Below are experts of layer 2 (counted from 0) of a mixture-of-experts language model. Rows are named router (the router's row for the expert), gate (a neuron's input weights, with its number), up (a neuron's input weights, with its number), down (a neuron's output weights, with its number) and show model dimensions 64-95. Each number is 128 + 32 x the weight over its row's rms, rounded and kept within 0 to 255. Numbers have three digits each.
Before each expert's rows: a language model's description of what the expert responds to. This comes from a sample of Wikipedia text that the model never trained on.

# expert 53
Entries after list punctuation
router:103158140151188107105125101128084085106191100153088099149150132114129079087192184089160062107076
gate0:144130133138216097194158175148105103148055141093115101115104123137096147125129096184135066092158
up0:121116155115089093126120132101116156084137113133172161144122141151135060149116131100060091149054
down0:108122091215094088138147095109130122121182129123123191158159126148153079158141078061048070141094
gate1:080113118126103103055074173092121103134149122138200112121139175100170171169120182098129143140128
up1:104076082106176138145226111117094129115138139167123189069155126127085137196137142137137143139176
down1:119040127118134116118150139099117079132143191148143106148139119123171126211162136127142147132145
gate2:107156090129152134142222067141082122102137143062130150137129063112119134185078137165073128179160
up2:143100139139109198157084172146151173104126210154117157124101145120080090118135171111122141146120
down2:072139123149154127144060095071111191123141171079133132133118188079140163110097161160119123139150
gate3:125132145151163080177090153127157127171105106120117186121110094140113128091072048187136125160137
up3:126111136168123095147142131122132098123065098132100080164147053136128136148214120189114147173088
down3:133149129101184139111197105203106123089077130147145150126141064126141180185140170143146123080095
gate4:120101139153143130119125136117160116078075156145147161161120054084172108140182125114109114131179
up4:131102125212139152125107113177090121157132157169086133123143084074126076174101164118110118150154
down4:094128142151080060121112072042125129077105098175124117118119121168124099155059148123138106125115
gate5:173102128095120153135128146123138070164162149134165183121162156101144112127147161132120124144170
up5:165092153123163121128176153088161086109101110137131181110158213065156080148155172112156142138158
down5:121121133097179182137070098113116100066083124085141087123102169120174122137069073099111118105177
gate6:177118174101130116159077185116163129146105128148144135138146175141111102197072101114113129127166
up6:122142179089114091091121113147136118142160120153140115137115175142129157149204175138132142129140
down6:148105121158099122125146119160126120054181115157108046110114138093151145139166164088175132145146
gate7:139120160126150073128121112145152108088108190091083116164129109133154146177150092113151124145160
up7:130125145123165144094144101098167136082125200134141109157140101127126102128162174097200132184107
down7:127152103098142111103093083143129143099110107124172171103088134109146154104138105133103142117118
gate8:133128150146083072169121138127148132190107170152156039115058137133137184131135136075133171165146
up8:153128165168083146134085150099165088083038076110110154202131096112126123142134083132181099098110
down8:083095124137127148074144104134189168152150114102066140055135136112114105122168109121124124187111
gate9:101077186124132127200132117118153116142188160144136183091112165159114186166116120148059115177126
up9:145161131156197120099175140109082126157071119129109153200107087115130079120176139081134103129089
down9:092075078127164099138167112101160152154110167132153121132138212124125134164160122103154060132061
gate10:152133190120143117081182085064167099116072108131115115131194132161195135169097110174145202154111
up10:117202135123138108112220162139167170173123061129134143127185147089189187141102130166117174135127
down10:115145125179112095180118165126106135127139075068134155108117145191172149126150109126130185100151
gate11:088169187082078085175190075183110153130088125131117178111138039150172159141086140103192143155119
up11:070115148187136112100119112097158114218138124136161127124065167142102107157165112116151138141104
down11:038106181117103085166114152146166127113143103114145122126173099170135122176139073138178161117121
gate12:090106123110147150148125103121154121120117167135180157131064139088155129158091170157188146180128
up12:169124069163177160080088099122089193137143147134211109115122109169166154070180148205086167100072
down12:109161158098146111115153143112099165112084139171154164101165145117120091155052143101127085072069
gate13:114138067095110130101138124100106083109107129125068116130152128106135129154073136182140181134162
up13:183059103115134144132107164153122118112127187158073170103132125074115128120051138205154206133163
down13:167145110123170157149029114132163118138132131159096160093102103145167160168080152119112120163160
gate14:193099141121139142110163165134195146114107126121062079138134136090109203149063140110111124137095
up14:148125158112110136086132132146105188180141108150140200096129138126106087081116090148143084135085
down14:136083152109106030082133116113109146192152102096127126099179141199095086099124111166129119203165
gate15:176147136097126163156112130165092131096076151123150130155140129098156136149090172121120135125189
up15:187148160104188155138127136099116048079104179100114192108160127127109098140141098139172175115185
down15:200101118225156147143187105125132114085076130142123119081147144068086101134112189127154149126145
gate16:117179143133158192105153115109196125166112153073098102114094117133190110167105116116126152170164
up16:146132195090174095128157119094159180162119095124129173142152154117089094167099142136126162124080
down16:126133136085116153130157130059068103155099135084097164215124160115098113127137068132137132123066
gate17:137116102126139162137127176089170189138117138129101123096120119098109170145163142154088134088142
up17:173155075171185188136119102148106123061133152176141140155145087148084130130126121116190153113124
down17:130191082128108145108143133121139146137083189170141121146086102123070153138143144130131174177111
gate18:158104080096192124108204122142140168156122169086177131142099113090137154147101147123085161184144
up18:169145147174090094095120127088117154120113128101123162109102137128172074150090128080139140206124
down18:172155127130134072136067161093122168075085117127118170083134153138163101113127162179131138135082
gate19:113113164103177135082168142112146114102100122116044075131144103079158180134084145165125176105128
up19:116121135118130120096108174117140170161139151151119153103141131155103153100073117149162124103107
down19:116130076124085154121122156159065085156136122139062083087123117138155151109124154159198145144112
gate20:171106147102089162150139103112138118130125133173131173144114132125117151140101049187115185169122
up20:103135126172116139144084115132115124165130083153155093115112096123113202125107114199133124125123
down20:111197126121123172166147096146096186100144113150122126064115110123110149092127104133145099063131
gate21:170121159175105110100100154061141133041107109138102138163176092089161211153147097137178112091122
up21:132121107133177117129106132059129056114151138152140073120130095140081202149161193140204107141174
down21:141157118102091145166101160094150084101208146162100131137160093154106173208213103106177056085183
gate22:117134139124138204174117129093126176092096094113099110146109079138165149158054140191114111145144
up22:169086177133118107117181176169179104188124129171121105118181146077073093104162127121136173095130
down22:124087114136124178133165139082157151103146117090078108144129144144135199110161142136105150128117
gate23:164094144129186116121117127111149143082128111116069140096116085100106123154102188138095125150156
up23:086189094120025110159137182183157143160128110131168131115122160184136116098150104124123162114169
down23:142169120193067143136107194092149131093115120138120110106148149098120102144124182144150108112094
gate24:101166166107112125134136127136087096117102162141155126129125139114199118146119162134094171124127
up24:117080152137090134080078105136172189118075116147091161083160116109104150092082101083044113124115
down24:147123133139115119153068075123147102143102088146146170157118084152107092153109120113147170221145
gate25:110117123083158163194112060126120068076168126072107089152158092123110182116100084158099120176141
up25:143165059125134102145082118183085104142137161150152081143146212083125117165138165104105078122115
down25:118145165128132082149130101116126119174159122121115079051165107105139111145143149099065049126148
gate26:130130091112176153138107112202142122070108155100119169096157138156159205167160136147106121171198
up26:139130114104147197164129162106132073074141151120156144106178148092168107142143130137144141131131
down26:169139180148160187105117166121121120154118180152137151123144139138164135185173145136134113122122
gate27:108092129195160140156107071139150106121067145106104084148125046108121147136133164119120152140165
up27:098080107221103136123092117139133139097136099164113081138063104097073136132193142098114144115206
down27:128121129202114131161162121132092184075168130131108120134129150127111157104162168107161113154146
gate28:142112152113149135111130191067160145104113095165173100159096125154127148147156171129137126198197
up28:100171179148117082171150106120037096163157114156116139155131082132129123138122089153136116122160
down28:111173104117079153140188129094085116092150154144132139129128105190128174075135078077075117131172
gate29:150113026152160113119150078161175123157190087109132162156128133084142140113122164088119157110175
up29:100130115124165142174090125164121122128126142140131143149120101152141153122103063121128146125165
down29:086167093153098152135136116170155132167179140122127145128115192132049092134088133155112153174125
gate30:135126139089130161121184071113123121119114128116172077112097163167128091202141149147127148192153
up30:090075127099166130230185138105151157147123162113152159104146156159162163110109145151119151092160
down30:161150184126114109142111098119113127200123152131170147146151155156127102126099086094144184092177
gate31:143090099075109111142096119199137074049141121081155161130066094142032166145108143148094142111095
up31:069088097117115180100142100181121104116128116181194087076137130131110213137091139138096146092119
down31:186070198150083145198122139158112102146080107149161117127106109183094158113124089181126159105089